{
  "num_hidden_layers": 13,
  "hidden_size": 320,
  "n_experts": 32,
  "experts_per_token": 3,
  "d_expert": 64,
  "d_shared_expert": 0,
  "hidden_act": "geglu",
  "moe_layers": [2, 3, 4, 5, 6, 7, 8, 9, 10, 11, 12],
  "router_score": "softmax",
  "normalize_top_k": false,
  "routed_scale": 1.0,
  "balance_loss": 0.00207,
  "balance_bias": true,
  "init_std_router": 0.0299,
  "lr_router": 0.00127,
  "vocab_size": 16384,
  "norm": "rmsnorm",
  "norm_eps": 1e-06,
  "tie_word_embeddings": "early",
  "optimizer": "muon_variant",
  "learning_rate": 0.00207,
  "batch_tokens": [32768, 65536],
  "max_seq_len": 256,
  "train_tokens": 264700000,
  "max_steps": 5567,
  "dataset": "wikipedia_en"
}
Below are experts of layer 10 (counted from 0) of a mixture-of-experts language model. Rows are named router (the router's row for the expert), gate (a neuron's input weights, with its number), up (a neuron's input weights, with its number) and show model dimensions 160-239. Each number is 500 + 40 x the weight over its row's rms, rounded and kept within 0 to 999. Numbers have three digits each.
After each expert's rows: "comes after" lists some tokens at least twice as common just before its tokens as in all text. This comes from a sample of Wikipedia text that the model never trained on. Tokens count by the router's weight.

# expert 0
router:541444503448533514511519455486496426492511484504507436471452603532432472426523576471442538532461413464495495483447480522520531558585452479455472477485475542489414555518496498532490519518465529433491531522465458554551474487532527490486462576
gate0:542544479385461517569488511507516411452532454527526517494492546497497505496543555450531538498479546506550479432493448506473552456506509481457505536463440498552543536529459442410555458508482500549488413510510517448506476445475495512590467470
up0:434531561497497502472590496518478566537512451503507489459461516520468512460412480541480443523491513545453443508448487527514501473551495471548488511592517487478528549502502556553539463560444544485472517463541482487536489595530478524502503526
gate1:455596525463555487426485491533498448418493505529506489573481522493539430466501502462443443490527513508497529521551533485477481463406539495498481497487513559452562553477486492526498533557468547479458432523455499460467551503467495490550510420
up1:450551435474492492490479477465403475530515529500522493540527477447375495526485472402458479478505430466416541536472440472507506450424536540485471468475505558446495523482480454458502500535545566527497480459425562530464476509463434487499516430
gate2:487566426532473500507473484483469493485457497523451615540534461498549485506579489536504484566530477527584546534501489489543448559462552510494530496475426482488484452472465501480506515530501516525570462548521455482518537439492518425455411483
up2:536515462536499523480448539586561514547530506494387476544500535556540526522436509498539522477452458515415521426512599520536621578447407520517481435520517375476556429451530499552571468416469516466551522514502568486520458527475490487564436523
gate3:467453461493452530485538449470521493496602501483456493472517510494493527426516515553475554558481493465485500502456485487569504586442550499511516532478500525459474502508489569502511453552518512499462567530496565509439403492506534487510516459
up3:569474478462466517518561511530509445507517518549567487549466470532470473534549508448563406446505523564520459479516575500464472401510531508521529513517515528522416465554482460453517523515498498511490483464463533486514503418431474494513494478
gate4:520533450508519540545430404479508497476564524550451515522481497545514589494511460433431530486511475454517538464485457515548528566539487546571523478424499540452489514535585443468466472455509467523523512448486483473542480479452424538466467549
up4:521499461555481554608490485517590468472559572518457524493499531484511538481498500537446581483513545497548529451490471591559468559425489463562538494474464463526500517472556424445409559491509497499577483489422483506563472548470488499528573511
gate5:461490512360530531533565481470511453402429538505461569498491543489477530498489502471509490467503453500529619470477518508488550468436437487527494557531368433449458385477469566521501502436422486430531529564495511496522526480470480537533505503
up5:459479492413547508496564493418499459454459558523425549551521522466513509539526472519542532453480466534541616501482504556507573472459407475489483558515423511446459417498502547508520466436428532480522496538493459503494502482488482497541541489
comes after: "\n", " |", "|", ";", " Title", " "

# expert 1
router:537418511487464534492518442515508501536471543514425448492460514492508534456472439559463523478502499471544496465470559515450427487515546522529465531436535490544480422401559541500532604573493526429477503472503557477420538552458549532575592403
gate0:442541542549605544520464514502502488489500521457468503511474504480535573492504491510520485514518475417495561536473532496561509541487582544442454499499446588474529499480506462527502433501490572493512521489471482501453488446390505485528483493
up0:469460513431474455485519451507526536513488513480466456419471507472500511449506491556509467499506545533528568540558437543477450499535522473536548505435493475543435459513519474478511542486445395516505534454534460456479527541499549535472504539
gate1:497529521465508515494469484527518499558433385526483598479448396485461502532459591510478573508464481533463526441507517502496511438502485484471422493521423512500563542523468473432521442508575527457433532482537520444467529497428436458510528489
up1:520516533537462521493494512435527602484499463457482547504451486491512523513506516510535507462489492551534481505486530446520546509560487578501463554442582511484560530470532490504528505513514463582512539481518487416492557537533456462526484501
gate2:389459491493526459477553506480495450483460491543490481497511445550548487536462500475495469529566513539440457497477557516527462391483449557440446503526474547508540446456565540495512544530511482496480537499485435525402419484532501528505510436
up2:408496515481482451483488500493471549494480549517446474516497506565539459519471498425470464498544489545458485513481519487537435413458507583480502512498475533466523463422509472460494563618505566502440496475515447544378475508498503473494546477
gate3:487534513538534457427547448414505468452443504517470594500481480519566446529412516495485567453474473554392476523530525481519462416493593457529466521488564502495506508512538439505558507483504536535406468552549452561512518458501474525495504478
up3:531476464500523481400541430445543455495499508568505482545564486484488457475416497554505571484497489515416549559543526501563468404523545513543470516473552486541549508524506531583480524520488538584462542498474459520449445404527482528488495498
gate4:459470582481504473453466537475504595507423536548514541511562486566569606471446527533480458454473507514469506547562471497516510468493490529545479512477452498517523467528458548515572494438479480514556355529592496448498517505483546492550549450
up4:558533431541577581562534483522483503522483443480471544483548520422494527493555463529484501467568457460474542521539470562491491504494481466453506429523457478546500505504522467532532565539564502565432500510485494538509463475469514481503455579
gate5:512525571542486506535456546553566484570483543514475547526475485473517563495526474482505502469420467486499506468465498508504542495525527442489532514549482554519495540525534486464556489543461465446457489578505427447507478492537503500521505542
up5:506541541573509564537452544518597509550467496474463543470470479494549563537509463508514512454468546517513600539475527491477486532500558527553537491471487599507489522528553510493465466582433439468526503527521452511409449526489494497515473513
comes after: " in", " at", " on", " of", " to", " with"

# expert 23
router:514481469537512511514500449445472462418411521471426487451465456476478531569505506586495481503559500569503518515518507533540522458435518551535404554497444477544514531512481508416543454489409484457488457533486516476418519477522512526528487467
gate0:523484453396498532559401480545510431519509446544491467573540525519467467527487551452523533509549490572485509562488567541416519502461479542427442543513488552526515532448485509550488489460509468513518437489506519528538480487426541502496568526
up0:477445447492529500526413513495505432510458448450440512494540545542500460532452606500520508502511484564509502551482548592517517508440500569438468598463502522521528578493409511510474516455444510468542478482480539544540533567444562557444517550
gate1:521487480494524503525537543505522454487519459488505477551557427481538423483541490451522484432548535477426417485469493514494534563529536494498568468506474602447494551432542460527562544583474466456424455513513395408547517508485485491460532588
up1:481530551523522534441463532494517540539511512501457559397444563535520495530455463441411484511388391471508530472543443525519408468575498418523438490447496542484479463485526503460401483449623506579484444521512498457464504532456496502545491422
gate2:538491559441510494526427487563472528483525515395510460483473533560499481510561538499542516453511512483489491486496470462578534513437528564453479474533527458562448454403462602524531438474440484462514541460486535546440607486501480477602450485
up2:453521474486485483539530565483517525526506492514522470552530531497474546539501471566484497552518498513445541497560549515432508475472560365502516538534481564438519538541485495485497568446582516473489408524520532465458436486516460568500577455
gate3:508438476488506460464449509607418451470457526465529468492604499554381409538531448421474543478529451471547524447581445464486498547481534524517426590439464441530513518513552523466469503446564547506467490502469520475542512579440457477528523539
up3:488537490487499563509537547427547519500504480448473553508380529494548602499544484546461430539554504512488483502383536552531509473501434412464532445522492580449517492481496451522533482489451484577486551447523542597495548413559490526537519462
gate4:458498484488582534491537481552540513444474454573429468517464552495524538506527528563439454505522480594508538467548437478477546502487549459536578503499389471459434485534477528528572477490485495471508537534520427548507576458515589514589545472
up4:507479481530545495453508454536514482520542500468441496470517499512448481437441526526462485462529509571490578448471466474537570466520473491472528545494440571451480550543432514516450526468556518515534521507455509521524523489470585474552562438
gate5:526590511509517502490503540504519533497553472554555535548474505485449507467513507526508576503521507446527481505466526532488513477427454399563532496481532497499487507401392453528500509558572501450517435544457523490504539562460556484497440455
up5:544533469517497534506545538460516486516557456471557577520481538485555513531460476598502490484578456505484479512443544584504519537467435484471549458433562478460540471495487423471500446549482466464503447555446470512503531520501517523482527469
comes after: ",", " in", "|", "–", " September", " June"

# expert 18
router:540490478445501597505483531488493465472431495567476528454484548506432523552435540536429512506471480493419490466569419501501540585521550537429423521486438544486499486552480516519513490586474517512461503519473487521567439580553540446444476563
gate0:493481503501557457506462549520479573518530502458542510508517517474536490466460523597542464534442483475467489528573461446474529494548533476513471435542644403529457520516552446541574573498486497492483485494572496448519508428479447518468526483
up0:534485486557405526542567472512504497505487526475483477530542513594527482528506496448531562541509520513537448457435485490522462417522482503537468521518431507520538521481501526492493428447517455578503429488482453590478487511540428404484566441
gate1:560493503566480517486511478550496552556403516476560424558548464466507484483522497555523472499418442536540499505483500505518606469451488459464537461530532465578501462544530461482411486512489354460565472560529536557543472522525469517448536497
up1:488539550494437451540442586483435552537550446471509525453532557465444558417454516538493450493513560522502518451500465412495486531561439494504499488467556509463499498456535599477632424525496556507507508542457516402546513528507516537606473492
gate2:526498464551508438426457541525526541441489495508525492502531555521560508479511539517506452564557523472522571575533550516545441539510510493509525504516437584504545472510470494513508555466406520430513523537515514455532570500547496506506535467
up2:521486504463500519541535472425465437552501457435490469451485497494438498517489495477485468431502430596502456403460481450435533435465499488479431478525545494534423491527522523470495467504551469545471503493505489589489430476449450523569451522
gate3:488449464514483478555447566549435438527496496516545534521563541505548495500393486549467475523519514505530517454426448473453545461537506502450450523575478424498513468518533532497374465479572553542455420550534438487404543493459515438492462492
up3:462490479475492474541458527529431443549513527499542522532540553495534499457414513496536504512501492542454496410438429506483539527532476511444458533569471471534524461529523505518442476501503548549471463525564460531413605413469526423513489454
gate4:550545497606467508547485480529494525558496494453501489521515543511547521466466539519524481480472427521555499499466542457492519478444551519494487492567527515476508542485535526497479486474421485554506450579512582470522531526491484553493470537
up4:494534506598486510555487491504517503544494531437489494522503494505523575461480520535509517452497428529557511487473495484503486454434566524497458541550512519461521527495528499514472467456443474543522445571503578478499532540556526507496518564
gate5:514522481537472492508469432536528545498520508517470496529469403549425462522544500458496410493463493459552477543459519523497488538499417441422459473509546474499488490450506499500574506545504498502514556485493548465530493545519478526463503526
up5:495464445508500482449501468538545502466519513501459477536454420515428436510552431480482464471457408457520434525495534508539466494505511504457487532504535492446492524442527522486557513506554493529526533506433500452515559584500524546511484508
comes after: "\n", ")", " =", "==", "===", " =="

# expert 24
router:459472522479568521499468538530481554562534452461540503545522484534491501490494446573433495494468430468482460542519476486497420414477562458465486477514552463529489531483560505528426520466594518501499524533466511532555518450465579484552499541
gate0:448493510515468539485448553498528518518511442508557479462551510494540506488614527425519514523554497483502454476565557499462507524499575532442526434433510531438559482469506509537558509485524471502528526485480491518470519492423469554460498521
up0:463499533559492480521449568534537529458482507526481557452539524551553523563540446450442556551418491490460445481536503552488473435461549568463511521510479484443551499431590504472548477439546527500554529466456443535498459490543419513475533513
gate1:416543491488527474551487539496512558544460493520476486518520498513502435400490500466531518436469536423467473575476524581508495441534447533508504526502513494503599491421491521444532451499441477503498534553489553433418538481551549477552398563
up1:533443521504464507471503465484493481484573516400485489501499519517427485519489514488494476524567453568527522442480452398438516525483473491467522455505456504472406556556501455493455525480549514574468453447530422554518485453474462490470535444
gate2:517569523530527462482372482485516518482581494431466489455527469522511497515562483488491445528435483573542410494479482496561512509489474480475476545444556591515607463503535528446456537527510505445539456442510467468521509481435576529533432533
up2:490469509520523528490423512497496533486555542483530490536525410515513513495484401505579413505488500561460521463568506485463477463560458470419520518441471541484545499491562590511545536487512548479506538537511511465509537486426489501503493491
gate3:464511482500524522567545445532500527519500561504500471538482504522487492549570534523486458439529506459527572508491443508562501494402501434441526514465515493478422516516402366533505515502507486479422458521511455551504515502477541470463535470
up3:574493529484452525544538508455575567453500457492536465473552519501554502368499453487476500451532470459478493461520497488503496535510475511496526509476552508530447538484536501517487475497529428515575445526544487517494479528449525506548524489
gate4:546499521532508487550447533552516556576478516491452444499518591538542433563517532468509458642541497483498428538457447526463507422586560506464501456429563503470477499533426559516531552483515496528507543431531508468573488487555488458472419537
up4:499507448500513538462529456499448426500533484549487533476485432495516516493523519512468511368495543512465527426516477473518510556407466531495456444518524488512513474545547546515450524498528468533507452557501526542448458515439515566464548485
gate5:546525572473521464552495487583544571511541571500553446498439538487535465496447536512475527448451547480535528481507469531528473486538535500510495562496529481527476535555545498419498515510416526503536457546559421530501523494544531476532542470
up5:575465503538503425481472504554513495443527504437550521484517478512520451493526533488444420504504542544405446507512489517531473472551458517542475466469450525526520544514560517476542541551417465505498476432500492497524505537448482502427461543
comes after: " a", " the", " was", " to", " his", " were"

# expert 14
router:500502526536525516569444448517551488478554529480585532486515451473525531546517542506515474513506477579454477449534475486467517493544483498431532365532478498498509488476457522490458437484522411505544460506461568512564457504479499481539439414
gate0:551443532496484507522443441497467494597465471550478508505471554508432481550502514544462557494464447482440516497488534492552485539512597467446513501472563461453441531437530409468482557556548586507508479543515533508552513475502540496480573568
up0:595441566532493541519479481504465513551495463514506464518486570536497521550461485611476552510441447538450554469471502530555495545448515510465519483482538491497490545461563487521444506531544544445478430566525531526563508449533539507501562495
gate1:502470483557514536475479488471503468440503479495508527464458433483521472515465451458556478537543490517536505472502466498523529533521473454490532495531498465486509535487550453462540533513519522454523500454517566506481505494473558438545554499
up1:464462520516559500446505469523549451497498492483512512437479471502560464484512485458518471495521497489498484465491467525524451537547446453501520491577420575471500570437596455484511502504503459430492472461469494479528546540468528557560538485
gate2:545514492531556446505564533469504547461577485447497456517455550560470496518568516558504439502519515484574478498571503460493581408521528395499474484521420515517485512521444517517458450510482452564533570457510562524430526499514577518514435517
up2:503495518510498522544533500475515512502483463503477479525443452589531501508467482446490447463547481421511541462495526444576596458475430504466531480564483518461487490506436588546486509506471531521509545475498493413480549468504596490506442467
gate3:515563529515540495482495549531575515446539550338503443473531477438473448473478507519565527459435560479435545521467526475470468510540443512462576511472467538484464509504551525514575451497520453542554480556515510541507469524576502506453512526
up3:523529554511459523480517564536537537502531543359519452460504453448496496451509502518511478452460541543433517544480489536448506520556448533512535540431414518435537527505519514484592504490536497523537431473523501518533474509510484522501480516
gate4:467536513433497508508474527480482455544443453546424475453458575491564513500507489488482523453521440478497510455492514512524528427470498487446532527455433530499467562471476510602542483466453583450526505553461441553507506495503476541454496481
up4:447529503396494501486491552504497459509453376519453502477433525462543481530494501510500530462524415511542537416510471534546505429463538480444534511451444506484440568487475530589526486474457558456509486562470451524500499501481439527469490483
gate5:545491391542472505461574511509467510537510440457427432525452495496489501503562486539522522560521517477489528428541481434594580536474459520499554549506516493489495518495483576544519549510493501502504385459540541501499460454540563515530486542
up5:433541502537536424507451515493488577497518401510522455536452468447481474465567432524545501519493519517474581557549461466552554506475438531478556522471467504495449488475487583574475474527529573461472449530469470445534489485474480548542553527
comes after: " ", " |", " 0", ")", " —", " 1"

# expert 13
router:499523465475528459491538564566491469514530470413563545486533461532503444522540551424521449489485566513447536567454583477541535470469537449468510438474500508526527514519521508508469521438491506530578558440480538445562496434459478489533548519
gate0:474559464482464491449497482540504574487531479570494523489483456494492466501533452490517454504476423401469521428562542433557526524514532442528487560434557534515501477546565540532499484576551514533473534562443479475534540408507525413519532524
up0:468573436537520525499487484541497550496480560491477483485523519485492534551582467391497416480492535463452524515481509434514536492505504559560488464483585524530534532484535435537508474554491504542547490535472574568484503411559464522506555471
gate1:474519505567546504467500564595536490508470555491472551545496479550561500495458527459481487510475493467551544474500530563497544567474475524450512492507481474547449528484435445423535506468544615483519512524480516557475553465468561495519413483
up1:547521467487394493524516569582493510489501523485565541447488522450510466524533535475494458475527504487490502463493545558525476486539482464522419564476538511512445495511468425462449504437516549443567535511481561503477501487483466486485527458
gate2:447582455558434442494533483505534559528584419477461561548536508478479474500610528514480502465458530470438521529532586503486521404519517497531538537472509529430398502497473480431500444506453517491495542558440512482443480496517559578461433525
up2:493381511454530532497494459511476431503450581484486421435471479475461491500494526430448465569571537520598469568523476476517538569476478528454454518469467448493593517518552553500460551524544473485538512474528491522482512467536483453483513503
gate3:535447527468545447581379500466538458465501450506513525483441501427500505497557464468487543442540494544545571551487477540408446478513461496492596506480474509484497540519464479534471543564491481470477506502552542469507481492453510458464505496
up3:513432574459509433525394494438501383542507454504574519532489497452500442521518499454533425486527525478535516486450454454405475546576441498476573544502457455495547512508507483512492605523479472531471478404487561506540492454445544472421455546
gate4:500585564415549482527493517498519515575472499490514552510461483467475535477569516496473532496491498495504467464456472553527496478453549476523539466493449505541507479463514517480454483484511494441443465520511517447505489476553590504537473516
up4:512405462572419507489504512494467515503539522479525443523479542579449524468462484459511506489528483496469502530542559467527515524493407509561440487587471585508491496549517439485520478561491450508557543481563539503516478551543374515514527517
gate5:554494479451530525522453474513499509528484422408468487540484509506554482487518541426487520498515524502500493436480517578539493461463530539541499607568466473532572562491446529576516494436475516527586542487481446515557458541435516471468415579
up5:535458464467559540509457527533481516550466479416506538514518512521505499496532475482488478476524516507503516485471528595518522491424553526583529564510440497487553534442451495603481509478525556478569521569496512500546496507450552473557457532
comes after: " |", ";", ":", " (", "|", " S"

# expert 25
router:504482467486465491531480534494469588563459530428505509470478500481532517471519446507445480535509505484485480481552526522538502492499476509457490499483526454584498554497552430482526516496511474520496493563519504514534486497453544459551514531
gate0:507546489479419517510516529533565525574508493502508508443464490472525465511522545550475490471519513559477475449464600452513508505496507501490510489487488552424550593393548475618499480523512559547481522489491462505501527524561548506471531472
up0:510456548530489496456482477480442460482459518526439515494464490532525467525506439540534417534532519574518488504450426536546488481468466531448455487484493498469502521603482529412564477502464515435540453452480491465486540495429437538539472445
gate1:563510516531511486470542479533523529488493539491529478575412569605528478516566493488555487517513574526479497463484514540509489511553481472512468525464480567421514452569490503544548495457434525479588506465501407544567554504439536476540470500
up1:445495468537528412471510483509471455459538449558513546510510486561519481519525491547571520402459559508453475524425509538508484535404520484490582517476525500468535509544463562508545495546464520508497521504507478482564516536448458506470526515
gate2:501565527481507542594451517532500521561526505534550534422550577525504571528540501470471565495476480474500514525524519495472496459507358536509544418517515484509523540514543482483494478512523504537519542527472426526455505551481503543438456472
up2:531497507418519497567512494524497515492486528436510607509576561523468598440479462564477566479466495433514534515539465529534481476524464480528503440497481453528501562470559461492432541472422536478480548525508535433417556458414530520498514512
gate3:531501532490488426469505491464523483575517586477502513438463535546549433519534543510497492536532493430455513423486482494575491525463558553545510544450578536483453479514500503509560523517466476531576458491472504473438527495552506516503411598
up3:490581523493503443546459460517450506586508456483449541503497506529491546477546481519541519511464477484562491593548522479502404436549535450589564478494480591450507467537497535566506490541445506537555561514460488431475533528565510449476461496
gate4:448516484504499448538518549472490550485519449462505557538541505550454464442521539526521442555590456488517484527510507494529423449432513533481584586475524463520496476488497413466527487450490554527498492544508504567540594452481536525473458509
up4:480499475467453473539494525450489563452544485498540551526565518548455406449483539489510483529579464477477498556483509482520415402476535511479586544483601436533556454502527483461424469520535566499496512483524531542491586435482543411469486514
gate5:473445439491475471497481524514476524504512493510490505492587488469535510553519514538457474485488434534442508478488480499530561584487467532461492479552492452528559561508523524568503467510503500528558512478466510480475547477496548507525429482
up5:501583601496486550573514477485513529529502487469460465524407542552471508469462504453577520510498581472534489514483501486435425446523508477549555488387561521476486441465511453498563461502494560468424526496527513504487450522517464484502492506
comes after: " the", " in", " The", " his", "'s", "th"

# expert 12
router:533472610463471475490474464503587495476519496542561520382475505526547501481516513489553504507536497508443509508563466480534487492522446474486520515557487535456516507529517518513540432517500450559556506496441475523458462446496437504467445419
gate0:534466378441561579498487518485450563513468558511490567481468469462484512530483422526470503491458504516546488456517582495558498455531475461490519539506514475551448487497495477486539399523545505498474505477465579488486478471448498530506477464
up0:452545501560481471493508484536521470492535531454542465498571544529499522510491548476562518525528464525454594510471456487496513535434586524479543519483526484477514499468480497524470495386466543460499494529503469503484524549488491476543569502
gate1:520485526479502536516554423573507558468513544460455476475466556529499563580544462500475568492509499514513497448608499477472531448500509473523531473429521446585561447489562559469506412513482513503449513439468456567562461550484498509517517467
up1:476496429522480516465404538496474494489516426490505500514571522479535472400396453513536473545513482563501510560480484456442504505454494527536582520510471514503514528553477487507533514489518540493544491571531501601467530516545573505437483484
gate2:540561520477437494508520413449451505523499540433446496538460508517554420544523516546481536478488529566506503521480538483435475475543478548473462528483521521596516548506533482519489540474509450520475495511547462526571497496536490474485459491
up2:483431516495610478534478549500509509524496509428505547401422507559527477497420498477465470421548522469417515490549476529584473510509537499476497485481490546537431456555536510494493588509497471545507600503425480455439506402527579567539544492
gate3:548580487523422489481585468447446479497587542481490519534468451543483527590452492474565440528492497504476495510576563413565522488545527490521453459525455415436507491530510416502445449461429473446465501467474534437475462457562538529545497511
up3:452457523516489474534486566548592521511498510500520449482479519499431552449496482546534491493442450545529480488417448545467567511480454537496503451424436508532528525494480605500532527450532499599561484538501483534458484493507493475526477491
gate4:343535498507546499442517472524555469431529524514550476497476469464498501470505533457534553479518440509541488489496457496503452480405457530489484504509496483495538497394505442493470516494485487536503499500478501579533556502470484525487448479
up4:560474431520496513476532563456534505495502479511518503603525495531423496547472488539469518497589546535473436491536550558512526532525506421449514465589492505401549522561464577474484498478482509437523515458497575454531475513513547490516515513
gate5:502455538545492472539483466547527449452474541435540418471471444517508489532533573544549463582497543467486536541459522538610503559486492497421448438465504520524525494441464474474475610458547465512498517435493547540451431500500475449532511456
up5:455446478454528473450535509532494478426507527536527450465484477482533531487482563475494476499498538505402469511398473513562516463491498470493428492506547513484492507504491500475489504479478460516528488503555532454393438479472439550509513495
comes after: " |", "–", ";", ":", " (", " 1"

# expert 19
router:495582458567421493551433501456563447535510499503567518506530474507505494559512547480561494447537535523463433515563462426528541418559534518518477441517499524481553576542452528466477456476518451530483455497541481496601450498576439488491473473
gate0:497507442500478410498482484516522501500505508528498533517483514454467490463496478444513563542516500506469404496552460575529450498533515536510468500502496529433477546498456587504600485493442430524445500614508417421505549530472467561493494551
up0:502470530406502573518520560491479507450529504534496491487438542538467476480471538438478509461520456466488517511456516513533541493491556500468443441500531557389586479485537484472526475645436564544508537499470477503484524480502538448445516517
gate1:505419547546514501460532547457442510439529476473533588475514496496415518471483489470496506512521496565528428482460545469538503485504469532447478433486419528470566446442536465454479516489469505528558489489519483461409467512499531474443458540
up1:486416539514488496435515527419440519450541455476543572474480484548371543477527446494489533530540510551510451463446491490554505514535461496467474421505395531505562455461575492525488522517436471526563487519516476506391485495488518467491445489
gate2:515533520506490420523470460492497508525518493531479453445551493518484532546478559493498518532512524536473491507545522466532517471459485523585475500470495514518516506459509498499420516458497418505473464398517540525545452459493569530578520490
up2:544461484455496528501488489473485533469553466475512413539519474457534573514422554537538491579530508519418512536444542508489549438456474564564555467537516527511521532511524447505392544504474456508535527493576543546543361457462477524495543449
gate3:535473529507540540519567465514563523488475532515496497487448547505510461481554474506483535470545510499568513524490496440527515555510490548448456481509381439502428522497534514472542502517527490506492586428508590513411480543591467536533460556
up3:544530523504525506505578540492522508525493502515512532536459567517515480497550491498530575498507494496586547502500500430587473561524526491474440518504385463461441534458521492506518461524580496534457510446537541495442525524563513531530448532
gate4:497518501468533451491503499464491494419468452458505472468501455460518489498566473506492544504511523586505521496497455490596536385497480411465492520600496530509471494561499504477462551488485523418491529444512470453472526526570514407443480508
up4:567508501469504541483515525459490453491525456490526545500465526490516509460481483434462499505505500470480551503492550433513441480506420430478520549577524535462570541437413509518464552461525534441519501477492435514512498478502519386567512593
gate5:424465447473478505549487548505533507487513515538463484436470485537453491457487466470502453487435527504467487501473600473589506474500619501537509424507506518496497603508488482437533483496482484493449545584485541503503446570520528510478500530
up5:510402446444498479507517504548552489508507536575501516491518465517468520479468460514490566567578469524577458477541477510453480503494484517526512475542532556509507515497493481525446476522525528502451536545528482579554507446463530468454489514
comes after: " |", "|", " ", ";", "',", " MF"

# expert 7
router:515465563479503612480483506485447492512545522479406496460504496455509513483520560482443505494496478526475483520523504504554499559574524457465484540463493517461439505554533444479488473511516595490536462519486561511538495546439540542443436513
gate0:517474491547505505543505499594482458502481473489585564491516469534485519523534472509499579436504543484541523518469526538524456559520483598451535511420502457507404560476465599445534457476512432516551597543577475594472464556520448479490472508
up0:491489481455496505467603439440495480487485598507400466486521523538487549480528549549445431563478485508577468474556466520523560463481570503490500577511528496555565462559481386474448487531496553482450460474426506427510497454529545501470507530
gate1:468515465544480517484523531498473538601434407546493476506544489482483477507467464473471525552472434480475485508444545482462511476504488486476487507500498586536464495521501450531510469499531555549534552469564454459498478570528484505476478483
up1:481438542510513446498500444550500536482576502452467526453471581490517478464452532508445430478468530542493492525512477497499568584508531541518572527480566461457510511473443528474438502520564425458397418537480458503497492514431480457564550524
gate2:540491475441629602522465485536547439485541566515485491527515517479482481550542501544516549396486500542461511500574448525488489493469557507506546471567503542479516522496485438561515541486502502528503499486443506440532487469465509509529535532
up2:495498458491454471537543521505485562486453508433471459506487504560451519551518474541538468486492502467499489533407536535506531534536492437525486413431434472447540474494486543575507507446495543448540525444469507476456496496521506538507494499
gate3:543492468493514501539533450501426496556472477533528464463517496522498441411510536539587466538559459462390524473481537373483519533437477481480563445528480538550494558544467387493470540494512492468455501530501506552509561467500447464532523499
up3:483519488493457610480560511595551506482557535536510448512469501482451504480416497514465500464540551555531417446432519483529524473531428500495514469483546468537426456542486491461531514479530544404481555478473499517440540429514476501524479466
gate4:454447475530529555523535495522586508553497484502482579513587508472503510565461477479401539506497512541443474533566479454536535486584498546468524453534506414406469489505510409441534498420479526456489492451502491547481492548465509489542527533
up4:471413518533509509478561505512568501519492472507452570489546488419536501568497492461441515497531551547421480514590504486518553498553501547449505513505520447455470516520493415449530521443501523470508466505499452543498535540478550515573521544
gate5:545471472540489574463496565527585479554497510498511533451515496562453528500535533517513500451495527431505512473595503497464510491477542503470512455519455487507436530510498450473445544552528497524522546540461509516472496423476437466468508531
up5:439565559369509409525525474548527526456554433477446440514526537482462547507510494537515469524521479521604512495536506478541460503506494455469508505497543513444467492506484418559539442500504447408437468507536431463458477484481510530501512455
comes after: "\n", " |", ".", ")", "==", " =="

# expert 17
router:524416476508511482528542466515498452463545486557462492490489498494526539509553455450526504519524515490574499468580563536453521521433553527582439497530481532538540447442507525461533472558424553517490595530476444479438518554456471461505568397
gate0:487494453483518425566498526552558529475519519528448492541502466532433590449468502522473505458531538523462556484494558548539484501464498468462576585509435481451489516519465546577517519487549497512482563412541467502520526471468591517503521480
up0:530507447441463492519463498503546537476530523512498527470455493467432536501525467538515486495532509552432479504498540538573525520467516511471571573489474518473524535488441519512483524475577477569479528415469481495524503471496560560460487480
gate1:474475472465533498470487481535466488513556594461485481544516516538512475526474512453549496495507504452527493498475569447477539507518538592544481500580572474522517504463504526522462501471451490552515507564515457479514530503537463526515455492
up1:521506536563526557539498488435559523437435467502492449473504496523535491519548493533449533496502491521492504504502441534494482495551443440494465502472480512476476484536539498540503472503576505498512496445479502491492535490466549488472470559
gate2:588472539560529459444470505544502483483463468485499548507497478553451439559484400504551480463471456516480514512579435462496528477524524488551489489433483556508384516499477562452484496477506432508423454475513514436470463517497507503448499515
up2:428515460484470487532525461479560501526512554547504448528489462503499535503533611512512502525571543499520440461484540486510524560463509544483528530571507429462623540437502487518581548505517515455542560473530464512541487513409462542505489514
gate3:529507529508494419542522463449517461508479447551531512551462461511568524574522483517572490515495476529510500507490499512544496517506534523507510500535532474547460454430510461490468527466443482581559518469525478457503500473438505455506493450
up3:436496521533502523544522527516520503473521505628576479498525492478451448471515599438574505528478495486440509581484561510530530496522525493482436470510511506504585537420526529551596506486529479470485511533564532493479464489553464493509462412
gate4:458469457537456548538502540545496552517447513553533555423417490501454507569505473497567508476513587474479530491511519477501511554558515563476557533516488490523453498449526531476472603508528480556504518444572514467460502473416480472477498529
up4:528506526482533456464560498483501439499569480460496467552560495526569475414508544471408437498512438528499472512447509542507475452458473472526437475471502538490552490551467474530522385434465506454530487531438454530588488557530552535529444424
gate5:416508518457536487551506478514501512477511509478545527450369498518522455507551521456549484460500455520505590460466531497562516494544574488453533545497579498474385467538452552534468523546492436496521492389514539474458530578470509491533558448
up5:504434476493484527502543559545512500494496521489484534496544451472460508507515531471444499517482540492563547527533483541506451545472455491547510500537455542506574533476524468534545487508459498476471533547485484435460480371555519454516512494
comes after: " the", " in", " of", " to", " from", " University"